From a checkpoint of a small mixture-of-experts model trained on Wikipedia.
Size: 12 layers, 51.9M parameters.
Experts: 40 experts in each of 6 layers, 1 pick a token, a softmax router.
Below are experts of layer 9 (counted from 0) of a mixture-of-experts language model. Rows are named router (the router's row for the expert), gate (a neuron's input weights, with its number), up (a neuron's input weights, with its number), down (a neuron's output weights, with its number) and show model dimensions 0-191. Each number is 128 + 24 x the weight over its row's rms, rounded and kept within 0 to 255. Numbers have three digits each.
After each expert's rows: a language model's description of what the expert responds to; "comes before" lists some tokens at least twice as common just after its tokens as in all text. This comes from a sample of Wikipedia text that the model never trained on. Tokens count by the router's weight.

# expert 24
router:142134097150115132119162147123148118085144144191181126090121151159115156141127139129155142122148135107120134130175135112126104092119090102160073137119169178131177150115161142178171155096127140136121089151130123175118150125136165121117141108160140168094140109161117106120124154115140138100128131144104113127107125140120138133110082170146100077130103128133140099030072143158137126109132087139128137136109160086146099131134127112121094124120108110124091140123125123106129140124112105153126102141122112130140129128124086133125130086114135130117120094142103096092124100122141137089
gate8:095145155133136184151144144103110104128130147085087103153129139169149192135148101118118135106110123130149110095087130137142147143125149099141105118123135171126128111158124135129119180111132105120121119103119130132176137133143135097154128128078104140135102165139150134117099137164187104158111098132138119137161126116133130100129125125204150140093143127107121078116096121155123142152144131123176108135149140101078108128138138118140134179084107175120141108139148079125132157112184151167106167119105153085131146144122143095093131121098130107132108099161132107105123164131097135128
up8:130135147141104142163170080107109163124128141106158107163142120128073143150118122113169162133100069124138167082088102129111137132150127105171127165151115139153102147141098135088114169139151124140101157122133114151152112132139127115127111127162133174127116132155143156079111116099143128136167098134139120117179085142154135128092152165142188138164116123112139149156071156156144107121127130128153105146136145144097142125178148150130124108117129119132162200110169116157142129138112132143122144091120132112119108125166113118133143092168145137123078099114106103118137095117126158120
down8:080148153127152126135118108168139150138135110112098123112144132104153171144156134139120170064139172119167152132113147142178129118139149121100124110103166147152174129157154112136133132097118150117137111131154190167127143156188128097129147138147104142098150136139181138146104126118123106160151129163115085161135103115148132075157135105093139130151161133096078125135107135135101157162150099140108112114132125121122108055123143148121083131120150133138179084150130150141096110095105112123132135133127111128104133097128155132111113115128130141119110084134145168120142120129123187099
What it handles: Infobox list punctuation
comes before: " ", " •", " Animalia", " Born", " Website", " Country"

# expert 20
router:148137115158150162087119153095153162137139136151145137113125154163100134163102167111121156147124157141110175132159104130129120104136127120135099161133138155101146138131168130158174154100096122142152088167110127140112116127108149161132136163169149156104160100142109105107097155088146149111106154127114103139117096156113166105095105147149139112088098100121084109108105161149147132115089094153146149104113172127098118101150123176173106132137101107161106137105135104101112133103110107151141140157157113163104088124159126122166154111098131094148144089099139103109145109099150165129
gate2:156140106157072151119132078102128124111153133154130149145135137133122115111114115108145117089104110091124134105141144108102103113115132133145118123126152141128092114157095128133134116137141100133130154160121169156144117104154130128100176129137143151131068145122171090094063142133139154154147161157154083147089132067115136111119125186126101131135147121134107082162133073137107101117099153142116107141138141117119108136172095109167120103129129132098131132072135151127137137111125108151106090156146107149098125114162149108138129095130112114094150166110097113188087144094135092131
up2:170156114140118117120129074138100093150115132143130137115188150134169126146115091085146114124090123157149080129171113093134161147082143129111156149096119143150158170126111105060118165139138118166143132103125131172113127120128134127149146087116115132091117110102109091120096139154142122144098123132137150150116111120066108105139150105147165137129140136155108098078106105147125119119130149134113155128110126150148131138151104146154141122130170134120197165096109140138122112146106104140110107151160117135130093113174158125124125099107132106099070122173137148141137163129168127127
down2:186109112156107169111115081143142138098139123142104136136122116099131177096108159140145128156143124126105102111123135144128092110139195116161137139142127183120100157125101116156179123097081068159109115176126107130144115113127120152126148162112131099134154186111134107116129137168114117140148148183186166126113127131159145100121132140109116131117157136112142118152125134145108148144090108159103158135138131114100153144161121105145133155123127131152129158140134175098089105173153101130156123150158161148145130118140131103128125165164179140139122091109083112136147131103147119116
What it handles: Digits in catalog data
comes before: "5", "0", "6", ".", "7", "4"

# expert 25
router:151135120158144162089117154090154166136140136154149142113130152159099135166107165116121160151127159144107172131158107128129113105135129120138109162134141155107149138128161128152170150104096131142160090164107126145110112128106148158137135166173150155105156099138112108101098157087149154114110160130111102138117103155114165107097105146141141112087093103122085109108098164153143132119089096149147150097118170131095114104153118179170105130134102109164105141101135100100117131099104108151136141149150110164107092126159126114164153111097133095157150096094138102109143109106152162127
gate0:129123156153158139097152173147142087120143153099117133124121145104127133142163167108141117089119088119080094106140129165136135113155127119142128127099133089120115147104205144145121138152127149147141146177127140141095159128109160107114108118124143099074139097119122115127138116113128128088132143139139109142080126107125135133101049176122103137117131097087120110080129158132130111130184145133155124127155094138106136148098107121168112111142068096160090154095103127082116176137133156108130111100109149134118142137152143119087128094155107152102101167136138133114131122137110140110
up0:157131166110150084177083126059118133145108097110125118104131145146136111145105098141124092122119169112136157171130146165123094166101133140151113098152131131133124133132160120103140131133079120145150121097134197130104102102131159165069134139128082100197094134161149120121150125108107162135115107139160157109128140125125142142156151166160144111111134128101114148163101118114158136058105148105120120108130139123162136107154102100118128109128138123158149125149149132094080142146090108130083128082152123104139134130111103135086137151098133109112114145143156151117129118147125113132
down0:042146140180090145099146118147135115101112174141152128141100126121101148115113130122171119126118113129135108130121138122138125134125143118107117127147092143131120118133123134116129159160130101100167098114124135122168149145127161087083092142114118095099081100126155134099155089148163117148193143141122129151081098116138148086106121117159127131136129099115143092157144134130138153085149114120137152151135139126102161111143106140139142150104163172078102141106118087144152100130129137102107170156170120142147117098125101109160150131151157171145127115131142151160097165152170082106
What it handles: Sentence-ending punctuation and prepositions
comes before: " the", "s", " he", " a", " it", " He"

# expert 4
router:146137122153152160089117151094154161133141136153149134114123152159104132163104163109124161152135156143109169135161105129131111110129130122138104163136135156106151145126165134156164152106092118141153088166114121144112108124109157158132133164176150154097160099142108104104097156092145153114106161131109102132113098161111166113098106150146135108084086106118087107104100165152152134120092094153153147103119167131095119093151121177172110136136099109157108136097133105099114129098101114145137151150152109164106090124159123125164148113096131094147146095101141105111142109107150166131
gate0:110129119106126119108139117094099135119115110156121121127127102169112142135123142090153149078114164130107130169197091144117110098133129111141123100154111104138125114079100187107103099103102157112156114111105150117162116205171150123173145111139125103105145137131117091131100153083128145101146148147143159133129085120109122109128076168159173115112159131101144104113123123134134143144144114118136098104167144145125123121142153119131157156087102110144117097116148148113124154153143116143174133119121113150152176116147135101175154126130142150139096098145145106183123117149169110106
up0:146115131147154116091111107128148122171170155157144137152155094175135146128150130130086144101128113126105075148170096149105132134151116111071144142113113099134130155108104178136160127151102137108131100147123141147095121142157131131141130147104115118172113085145114141157118139129099091140163131142147141123095121132115179117134116112148155157130148104119135121121135100134126156119158141141130129140190065152070085091137130120085139110132113120113136150138139150101101121157111101127161128125158141150169136134148122136155124097166135128179107114151106177161116140176191103119
down0:155145124138126129136131097099118131144101116111126152151153104170115115145123143143114149121140130127115101116106101133092107096137128136096077093150086112081148105145123109122136116139103128133090131185092129148118111130134119170100117131066102130097088157126135084131103113151079096137112110115143120154131175047095114150102156108081155161138115096113073111140151135114117103087133137126102147112148114082103150138132160154124152114120112128169125106122112133140117114120075112119151158103132160158138107131143190120119192139121102121151136165138132136123135147125150156141
What it handles: Number digits, abstract nouns
comes before: "9", ",", "6", "4", "8", "7"

# expert 6
router:152136119156144160090113156095159162137140135153148138114125156160102129164102164115125161146126158146107172131156105128122114107139131118138110161138139154103148134132168130153170156101095125144150088167114124142110113123108149156126138173170149159101154102140117108109101157087148157108103157126108102136115100153111165108093103144140137112086091107121088108108100166148150133119088095153149147105113174129094120102155124173171111133135099105164102138103131106106110126096103108146137140148150111165101090128160124119167155114098129094148147094097135103103139109100151164130
gate2:123116163089120103152152136130109123117147140160121101127120122150111130124127105171129168093113118150131111155182148149155126142122122106118111130128106134105128181111146137150105145162110102178139098174119092164121126128110124154119153133143130125140118097125108120088088126102117152130076078150147139140152108151129164149090098081109135115129141135115082127108118188128107151102175078104140117141115130126130103137173129124091134154134111138159146134124107115134177109141135141134114146129140169122124067130130113081092164158111155153106129086065143103130171132123150106170
up2:155149137078127130123130159129096135114120100130160132105105146156124091133077142178116178159108155154104109111151184136120115164136100144141127126113170144114124109130116135154133111130134128141114095149157135153137129142129123167181133112129130090111120088147118196138116135106087119118137127151150142149140121168108164172144125104112109149143136089117082172119139158106082120137113136126047163121144134125113141148147111167151170122137109118094128139151103126130102154155208159127123105126128112136125123118126106097149127157164146131136139089116109139139155114148135083101
down2:119136123154152108128140133142130085120100124092062175169169114085133130153146115167146102116104106141148161132130116090065119126113137104129122148122098111126141110104141098135150104158137084119127124072119192130100119149147135131090136163099114145139112109128167123127114115106107151127134131119120167146109179131156109115128111100115114149132150127126139115116143138100117148166151153114110110140077120127086133120110133103173134128107149204115137146154085107150186159139118094192160144081141139136135123130127132169166108126117109138114119111093133121144101140158121119132
What it handles: Narrative verbs, commas
comes before: " to", " and", "1", " by", " he", " but"

# expert 21
router:148138117156146161094123154094157156142142136151149138115122156161103133165105168117121160147127161145106170128159109129128118111135129119139109161135140158108144133130168130159168153102093125142153086173109121145109108127103155161136139167168150158104159101139115106106101154089150150113106159125108104134115102156113164108092100147143138110083093109115092106107097163148150132119087095155148147107116171125093119103154124176173104138136100111161106135104131101101111129101109108147144145152156111165101086131162125124167154109099134094148144098099139103106141106105151162130
gate2:160122132132123115134150121093183104141157167140131121149148183162117143148109146137071107151166101105128150116150093100101119157174082112124103081125130145088128141111112121135149122146124141119095124122132137137134122114083141126168165126132110106107083110111157141150110138105126136138136106147091162133108128090125097163146132125132087133141116137143128137140120141103131131145068137179098167132150109129155126130083110138150105092142132135133110130138121106112181128145141108149125150144135112135094171124066170106164085119074115137132119108125126051154137114126144171141
up2:158106124133133101076127141127144132125134105132144096134109111119157084144156112092139117163087133162120090113203083166131110176096163126116126131154138120116143147098097131180168103132101121139079138111079153125140136102132127153089104184116144143107142128140109175134133076188155159112140133105130098126123151094136117107140141091133181141115072137172137096171115141121110132141119111111149148149135137166129080136119136143114153102141121141108143120143147091126102126131093121173121143134115137135143115120130114144130143128119122135167167099113147135121166119092117101103
down2:148173176108145142144169150108117137149091147103123116117127100081161090127149125105108100122100136122138160114146135136101074113102114150107159119112104145098133128117124108149110103137102070097131089102127110141101087110133156116129124133097144118156120116102112112119129130111144128123151141158118115109171069167146132084115155176134105155074134110157113146149148133132103109132110105102118172122158104128129100111120156102112142154111163101123121154100152125141154095136111133081063136163204104120133104110148107126129150136137128096141126102153090172093122137139144115131
What it handles: Zeros in round numbers
comes before: "0", "9", "8", "5", "7", "6"

# expert 28
router:148134146154112177145100189124150145136154131122172130114141114126098139103121136120140122133111134126130154134155110117119126108129145114155106116098206153131120119117127125138106176108140150118140090135135142132093102102088149135107149155166144126116184104122098083124125161090145135080121133167101116152132080122128140117115121162136118100098118131132145083098104158183179154118128128180140125120112134171148109147112168127152108095088057123148093117109170127085123136110108143163146135124187108143106131115122122124161143126081153109135126124130167125125116130103134135144
gate7:168110122149188131154120076102143145143133146117133083135115123157135142086125141155103141141118132126168134081095141159122184177156129115132183143118149070151174121097156137150135164117103117148121143118127122134115139139094120149155139113121099165126158150106111088107168089176116145098116158155100109147118146135097117134102168144080114147106128124135148141134108122128161133144049118124123162117175152110103153123103122152153163103128093177120120103146147128138083139127108150139128159145147160149146125133149105113129136116156148151106167137106142139132134136139116135157
up7:099091123139132166144136100121126154098085131117112115109096094123119082109089148120158099101148123120094132120142129100169149088123130137147100115165139125153169157134146138125133174135145159132124083150162160117126130043105119124181139143127128127099167136132115133129109089124123133163120117149096133126106140119138140116128118115163109129147143117132158089187080122115117126128137107138144122115145093161091150112160115182161136138122134131122130090159130099135104126109179103151135151140105070109125099104106149107143123129170153148109096129103129141048142130117112100115
down7:117095151127127114105136132124080120099124092136139104119159129110125129166143113117102095117144160137138187124124092131116175129155129122096108106132138123161115178164115107112120121122101113126148169136097140123130125140135127095117116131118132159115149129112152137169047196127114112100162103164155126155118138149067102156125105097152137171164111098173159117165129129100163127135141125135103095122129128142110120108134097135105153120132117085147091142101103140102103102158102160152100147170106144132146162097135164127123153129094120110154076110132151130107144099133119147078
What it handles: Direction and place nouns
comes before: " of", "-", " and", " to", "ing", "ed"

# expert 16
router:137135134151118137100137134142255165122119135137156118101121159149107115165136148141144149165117158130123129145187121110119121128137136108127081158135163138116127105141142129169169161100123123150126112123128139130124120112120139142105119138158126122117141034133095093121094152102145145133142138121122106135122140114107125101107130139146110106116121116116127049074078149182131129108077067158128123120118161125110110125127158132154146138116108107138099116081130118124098126127119121162127153148110129147092144127135141106125148135129128126141139110112130122116135116109147171128
gate1:108120166120139147132110129135102118131141127136101134071088109132169084131107155103117107156105111118117119091121088091125178117110100140094098106116154127139119148142151152099108118127111090151146147152145121138160104111169142113128126089126102142115127117104139136118148126155128150105118108099130134133089180126140173100098131126111106145077102083161098176145153119143139104106157108131134081148116128110132128185072110186162092133102167111125088156142135104131113110150113121099142148134173108113140147077145094154144126139146087121155129131113135150119131158183109136118
up1:130122084116134139097121112202112116135121122146095159095085081130141106118135098121170128112119125161129129122132159170171116098095141151138125137140099150149118119190151125119147160125121096129147144115176121128135104101110185125134168134117105156131083115134115160133152107093146129110133069138180128131123136130121149118105144154104115096084159167125127117107158091185133113130176132095143155138126128137145192162130142168129132130102144111115115124091138117135140094148130128099155139143143125145154115134132100157150175135156102119139132123160080095127168121122098147122
down1:124131092140137135086116131154169143140152125087134186128120124163151155115120136119157109135130144088124152104179114137178121165150155141131131108131127155151161127154157108135158152125124130163095157118127087130126119149110126171083142104104131099122141160107151129114101131152092125116093186136112132151131120131131115112187152113125065102119121152126145154089134118164158136095139142112126117147150177138128111159140164089136154128123155123102129167105163144171158110141116143095106112119114072143128119126148164118154107111123068116137142139143124170101120144089079096122
What it handles: Space before numbers
comes before: "1", "2", "3", "4", "5", "6"

# expert 23
router:149143136158104197129082149123152139104137126152128151110104168124118176141144192126154141144119155124101171147147115123140117127150110114139092154093173151133128107100128130151178180105120100165172088128109084173131129132110166154137175156126138157114147134132095110085076148098129110125100143145125147142139102150141120124093086134160116113114103123122110118103087180137134153078129110139125151136142140137125112122163132114136104126143093113120113178095133110091102132116102117162140104166118136146123139120154138146125120099103137137142108116138096126097099162091150125104
gate1:103122145162093104111087160125132142106156131159154161142096152135154146116102147119115118115090086104124145137116064125123139129109155121154095089190141139116121089175113124104101128110088183129106164137170137105165146119143122151104144100111162108155138125103137132139157081130136165161166112136139121111119117087148100094112188128112115108136115093164121139130159158130120149133118142124123109106148086126150122096166118108149116126118120100138118144121100150129144165142168120130141133109110119128161109143118149111143126148143092088089127151142164129157165093183151152163
up1:174174192129132126096119113082124145103127157135114124131135122143111119117110135087168063130120079106131146102128084165134147124131100114099099142118147169151098125155116086126098112109103146157123175089143107101119123102125132134105116112133148148114093148139106182130151128166124120159168126138107105104128120098096111127152135108117101097141151168135118129116144136164117150121115117068135124104135128129152118106123102094108116125119089101117133103125134161113119147131133119090122118094113100129160149147108154064154151173171099059111125129168155133121145105130129103134
down1:140102162178137137152136145131091126148116099143106173123165150122132129138121107163114143113103141152133138123170132138176161144136154140117129155082097130140101132141113147109123176127112109145079186142123112084156143133092091176132104135136136144148118135153127150117119129122104168156139094077095137133112132085153129149148110145128117128140104122101113124072135069104100156102099156069159115124144126149140140088135123148088133175100152112109095155164151146119123134138139093089127149094129119106131101102123115122174145132164112099148136167148157143113109105116147110090
What it handles: Prepositions
comes before: " the", " a", " his", " an", " her", " well"

# expert 7
router:154157125157100163123088173108145158139148137148140122148172133138131132142093149106144141190112136129090149120156102114134123119149135142113100151088176156086141120122120123149125158102086130141181080162123141127151113156141158118089151156124113129096175119107124114121119166100168107094105143164148114134124091133137152109094137162168110083121111137133118098124088190142161116086089120149119120137138135157118151148153107138154078139124114126156110131095111112090094128111078143147119130157115130158085119137163119122160125125104148101129139114166138104098121144123144154142
gate8:154174124123105168125123097176103135161110118139134140139166142130122105117138145106068128139122169101143127077129100125114103095157140118116182151132126118144133138132146113163183188143087119158151133125150114151089136091117149133160166148159102162100122098151124123148147140127149149107108133134149150110148140147150125149099145075141116126132103155078088067120145186136120136136145138141101128121141142124107135154161113126139104121131128101177133140202104113113120163126156139143121139112153177146132108162145112145144135156134107130118147164115137132143136144176106168114
up8:112126127133087121117184163143131107090127119129133120109106080070149094141119135109157142191136114152140099149135148134094130111115100151141089103106134145081112098148115125110125077090163118133124169128125175122122127156108115117123109135107145118131121157154126148114128117140100123148155133130099110132118117069105073137138127178162094120160108112142142117115127139129101117153150177078133140110107163122111157133129152165127127145167148133093123148095133133187117085133129119122128121123073136091137150126128181126107150119129119125163117111131113123097066141082117097107
down8:111156109167125157119120135111176112095163152193119123103148157116067154114155096143123116145143137139153096119129160168186134097108139132154091127135125125151149142126083063175140142154114106125180110099105198144108143148138110111114142144097140140190109126146086111129106163122133126124118127132109134095093108127097137126146120140123105086110149104092089091130113136135148147129169148142118182143085134155115089137136138153135129146125133166112154124133146114102135152132164146151145143113121144137138117119125146143119100111105132131123088112113132119079143166116141165130
What it handles: Person role nouns
comes before: " of", ",", " and", ".", " in", " for"

# expert 1
router:170114109166139184126118159115143109135138166148115133096114187124120136191098127136129156127140139101108154121143124120101136100151149126151066112106163132100133119105116128130148153122119124165166112177111125123143120141121153175123157110161135116127129089119104119102127145110142149125125155161136122091070110118108173126125070174169113113100109102109105087094064151130133119101085090155123145104135149151117108159144118143128076149099099133117059116133128119092130125124118116157119144148119103143113113129127115120125140110130127075122147107121155123113143134113140175121
gate4:131137139141116135131153149139127096137101125130109159126158119125117112127171133103131167101143119110158146162130145088155130122167131072111171131131109144095098126092098172131109129157123117122102154128148116153132124102138111123128152133139102118093147101112096099147120157065133153134114148142115167064133199143109134132142131104151115147125122146124128143122140218137162178098114112125122133156152084130129139144127106184100152143153115168151145160107093080123079085145131106103163163109138101114099131124132131155148106132100163144127111152085122138119141130139133126103
up4:134160104099154137149136181128184134128108111116129126147133157134168151140142143138143129125109162123117095135122131087124076124153138159156136140115165073136142136117136112191154115104124136121137117137111111126116154124092126159138116075173118125118141141109158153163158157130136155127111090087161146131141091094122105132092113134120129114080084102128130139141104113125109145098113112107124132150100135128150181125171122119130069181174111117167125105142087097082166139140147113133126111113143146123137094122115102120129163150170111139103140121158131143112147107104126205138
down4:102131109156140132149072108125129104123168115085129144137173094151102086132119127122118145150109125144110109120090163162126131127106091136125114124113124143148106132135120131145142159110170185135081139134156153155145110166138141129125074119125182164126154139137148165153074140149120140142122095163146126163125077112138123112128081117156098097126130093113089181123149100135134082146121087124103117128139083167116136117103146101118160134144162129121105132141121121135157122143139161080129138128126141126059138120105121140128160144120109156108193159117128131186112127141125122118
What it handles: Digits in dates and quantities
comes before: " |", "–", ")", ";", ",", ":"

# expert 17
router:150145118153112164082118130117199163102138145168163119119117151137091152127134159102127141135121118145137137130175122111114131080147143127175093153094144154120152091136145111163159127107111121129118119119138156164098141114095160118093124121130129134097122065115091091106131161105136121082115140156120141151134132143079133128090082149154090096133150129116159074083110162163122153097100126175135136129150152102126115116142156127144141096104107112155103133134176152111117111107113112174116124155149124156106156133106104095103171112091124131123106120144156154112118106121130144140
gate1:157145157099114105127142165097156099117120145141142139137087136148125134148122094105130121127120100206158109167147154108138134121114110112082089155153139113140158117126124169112147157109123110139112106119160137100160129130140131167149155134133101164116155109090123169113157119149114160113125178108130147106133120142102115119163151089140135082126134181094135173156156110115168118112139094131147159123118096101158119120149116101120101121101144134141097115123144083130117140128148143113132146121111133143120098166153142147178139093152154160071074145117082122121137127144195153140
up1:074186090106138091131097105115101126156117110093140134141137108117140169131168141105137088118108143120110121145122121130141152097087144084109152117111140150152177143160112089134126156111111128162124139153097161099128151119126136139126064145085084139111112122087127135137169124121116103124142133142148130108142123156106138139148098146148157142103121087136110100119113175107090112147078113147113147070120140141102147128103167155120131136124150116152161165100065148117141119119096131146133139098158122157133121142148128123135156083137066129110102100144105166133088133155121127100
down1:117147115127130127132138132146101151138150134118160099167147196110150119135109112130115125126153134132115176042140125100162138179117170106117127116161141137124120106101117120115130127128156110129120124114139149137143136148114080123082090112087145143109129155137116151116136131129111124145152136093090173138158127162157123106151106147166179136143104119124140126169167080140169137121106094115118133121151124115114150091141160128190138151146164108141089134120110063123094123127131096131159126122131093134137112114137139153125123122157122123144169158111102118101196096160123146081
What it handles: Opening brackets and dashes
comes before: "1", "2", "3", "4", "S", "M"

# expert 37
router:163154109166110173148128139130155162128163163172116105128147173169111126189102164106149167138114148125136141171168098149112109122160107136170088122120141156137128093105140146138140170123127156138180096144099133151109121148162153165115139140172122124105166113140091110102128145122141156111130146173117128115091120124121155121117131171150101102115137134133090101112079133115144159068112088140116130105153169129096127160134131148119141127130068134132129123112134142109116130114131102152147125168111113126145101138151120101139140123115117098134134063162132112111121115113131173098
gate0:147164087117127130154112146110143136138136079126149169142100132140143139163121126111102125145171146138123136112131121098105106136166108149111128169133160134131159128116100117103156152144123108138125122116108128175144127093181098156068136159135139124114119121118119125151196136106099085109149152086120149135093117151147100094122146130149168132174152129114136083114105106140107138183100105106154114163125152164131126131184125110142124161180123129127133145165139154157090138145142142087151144115148114139168122123159127090100130140124123121106148131171122145074153158186154122145
up0:126109143132122090116092139107198083120168130117117154153132116139131126160097147163071135129179110140182149120136102112107116146118118099099148165141113107181124133127116141094119127133134131091136124125129113129124122109128100135124113135111151103126133176123080143101140121106117124171179156148142110168098152145129136141098159107154067131132133148115132124106114144125104143147184106169157137194105142126119122147121133124144119122119119148152084096118105120152137067164092125113143124127112144136154094109131140119110121124102111106117129054131124165114158131106145185121
down0:127152136121120121121122107138146129140141122150184176115116090125130139142159124133149134135124155093119158114131117088116144102094115136138138181089103127127130104152151118161154187162143111150075106133104124097144123119133131136134101108104139130159097110142119112150098133140087136094146096147106149141119057145093123091101120147117048149148103146133162151159134117167104105155128164132128111148176131154131133111102116116099160124131146117136133178145107095163135147136123162108170111091160136133126137128125107099101114111109119068094133093134146093127146104112177129162
What it handles: Closing brackets and quotes
comes before: "\n", " |", " (", " The", " is", " and"

# expert 12
router:133128115164115158100103126150159154108134152168137139145157167173150140120132142116121146125148181108101134141136119088103136122133107138151084162105138124130161135158132114165173153110109173178148089124099131136105129155111163183099124122141158136141176099147100147093107148100126156138149139189127093111116115154137133112101100173145109123130133088118140067080125141188172123093120142121165111081126151108106101106123149117133131129149068115114080166133130102121134128127103141140097094152139126121126128120132125138140139110128134097144136077111114133133125103121151124109
gate7:085186117113162160100119155127149154056116161095105135135105142118158156155143103109125110156078153100113103111113134149127098083114095143087105093127123147096137099119167086121142140133104153112116133158103098091162127153143162118133174145163118140126128141134135118103104153111130172137138089147139121153111097115146149118160151154089109124148118155135145097132095161119092106123131111101107169146133103131120119112136140114144195128155112138141173126117128151182124147120083109109134165132147152119090139128157136096119101127135122159134137101134108124122155162161102115095
up7:111140132105163168133138126104144106120153172099170146125099139113143116152129171138117121109117139110105153110136119152130096101146088092086109122155157118118128156138172128125134147116107133117152150124110100117128172162094148100188144124184153107068086111130142138123139147123116138116131125097100138119166140126107136153166167097125127128160159158122117108151153127144076158132157103111102156127109118105113097111161172073115145157148118170130131157134155155160150146114128123129147121103132151143092103126144121121112097096082132197139135116156105117093133110172135144089
down7:171123097085169096106124142113112129122112118091068148133118154095123162134107118111159167142174164073180109165132123128117129109122130178115174131158120131102111118122111118107140106091156161108098131149124125132130149118098188100132163138103130132134173114123135178149134174143089110146152147145087117100135096159105105118145141137138112147115130121132157159149096151163134135119106110104114135098107116157119108118102128144113105091131106139096121145129134124173125153147143122087158133105102189120141188143101131137159096112095172125137136101116106153141135131126126109116
What it handles: Table pipes, section headings
comes before: "\n", " ", "See", "History", " MPC", " See"

# expert 31
router:123124111156124143138104128110190144101156160121143140135167161145128163133144135106132163129116149105126128146154121116106102104135125142170058156130146152131165112131130117141156146120092141172153111122142158142144167146099149164096132123147152125127181067123125091075132131108141137102130136168100101138101128146119163115084080178127107114106128129127109109075109170138150136126137126136124115099140130117103084110132127152138147119164054114149133169112123140126116130120085130193135144185142135118102108135123138119128183103125136127121132100145114094118124119102145145102
gate1:121146101163119108134084142080113132112191104144096117134100131152154127109129120096084077151102125095120142122131084162128155126106143134111097144088119129187090102084118108135131092147127097103140097113191140121143102109113177135180135108154100127147105117131147118133120089128177121126182113158119122151161122111127155100143105114144125121145140132155141140149135131134140159147111145138143100157143121150146135142194151118127157071141131096154121146105144121114122133134095109095115127090162148120121133108127144122142114127127162093109119123152075131154130104167112132075
up1:131077159175142126119147123138117099097144115125114136149108110153129112107116098092147171117176140119198153142136154145099137141149177104159136062118123135116145159102171109123118142134120089156108106134119112115127126075162106115140131105151123146148147166133120112140134126153146100118105146192150140121063094153104116122140127092158132134120110119098106129125119140118106131135115112135149089159146099143101168178132160117107168146139154130106130128111138200089126098134163100124103139154118143107106108136135137106130162120113112129142098133159139098078146125122138165154
down1:141120143169135122140159072149177142118111162131150123164157135138097195110106134110129100052090120159125114154116141142133161152077127146115155102118115140116122091131091098135117106164154154144116113177146148131127157127124154098124153099154115104154112129091134150133154087112132121191115106124139110147100159102128167108138153111115165155162088125100126124133132167125121106135140122146145154127114117109144112197095165144112160127102115141125090144155129134108101166111148119107151119128138162134105108140095118096119163151164127093128161125131117161109128127166116125138
What it handles: Line breaks
comes before: "-", "|", "\n", "==", "=", "The"

# expert 10
router:147141119156151161090120153094156157140138137155146145115122154160101137163104162114123158155128159141109173134157106127124111110130126119133106163136138153100141140131168127152170153105096120143153091167113122139111116127107154156130135164169146164102158099137116103106103157089149149116107156128106105136117095157110166106095105146144135115086096101115087108105100164148150133117088096153151149103117169130093120104151120174171107132136099097162103134103134099101113129101108108148137148156156114162099087128165132125166157107100131099150151095095140099109141117103155164127
gate2:128086144139112150102130125083147127152147131115141098104082147112111132165119157070110094137069164160119129148160127079123099124130097159153139110123158168124127148133113148134119157157135124132137171157133105152112116155130155126117161147128147155102145140098118140159112112183138120147164117112119130164118115143093108103143118163159139159138131119075074104158108164097140127070144140133092119160119105136110188128104170141167182128103155132143127133142138143105127115142139078099123117103145152183127106128140154092152154147107135144109098138139115125128140103143149132114
up2:119127109088100155109092098140127110155158149178119090154171135146138110112120109107095134121155125133106104103147100156161203123128133097122144122162125104100147109084109101120133138117132129128152128171111128132113133134117114098136108095108103052141146117128107134112117139123116134112095136169115131119103114119113144143146093129115140135132128121137117137158173131146090124162139116113155152102189109133160133121127126135108108149113121126103165125122084120114152116066061153092126166140083143076131106152155137153125116069128154149157151183107109135090124114123112110131
down2:140118177119116091130134097150128154138106148161102108085043133117134118143111152152122120155173134118127166133151156141059121160112080165123142151127102129118119104113147141119101117128146127091110127118120128134103117130138072113098067118144119158116119141111124113092187115129116122129120084136120088112125100184106158107127113117099139118134098127090146140099148134141175124138134117133129151137106091093111095122102147158157123100177094113118122133135137121138124168117125069109138107128158094152112123147113134118128119125127105084093145100129129061124118153110146134105
What it handles: Dates, periods, table fields
comes before: " ", "0", " -", "7", " (", " \""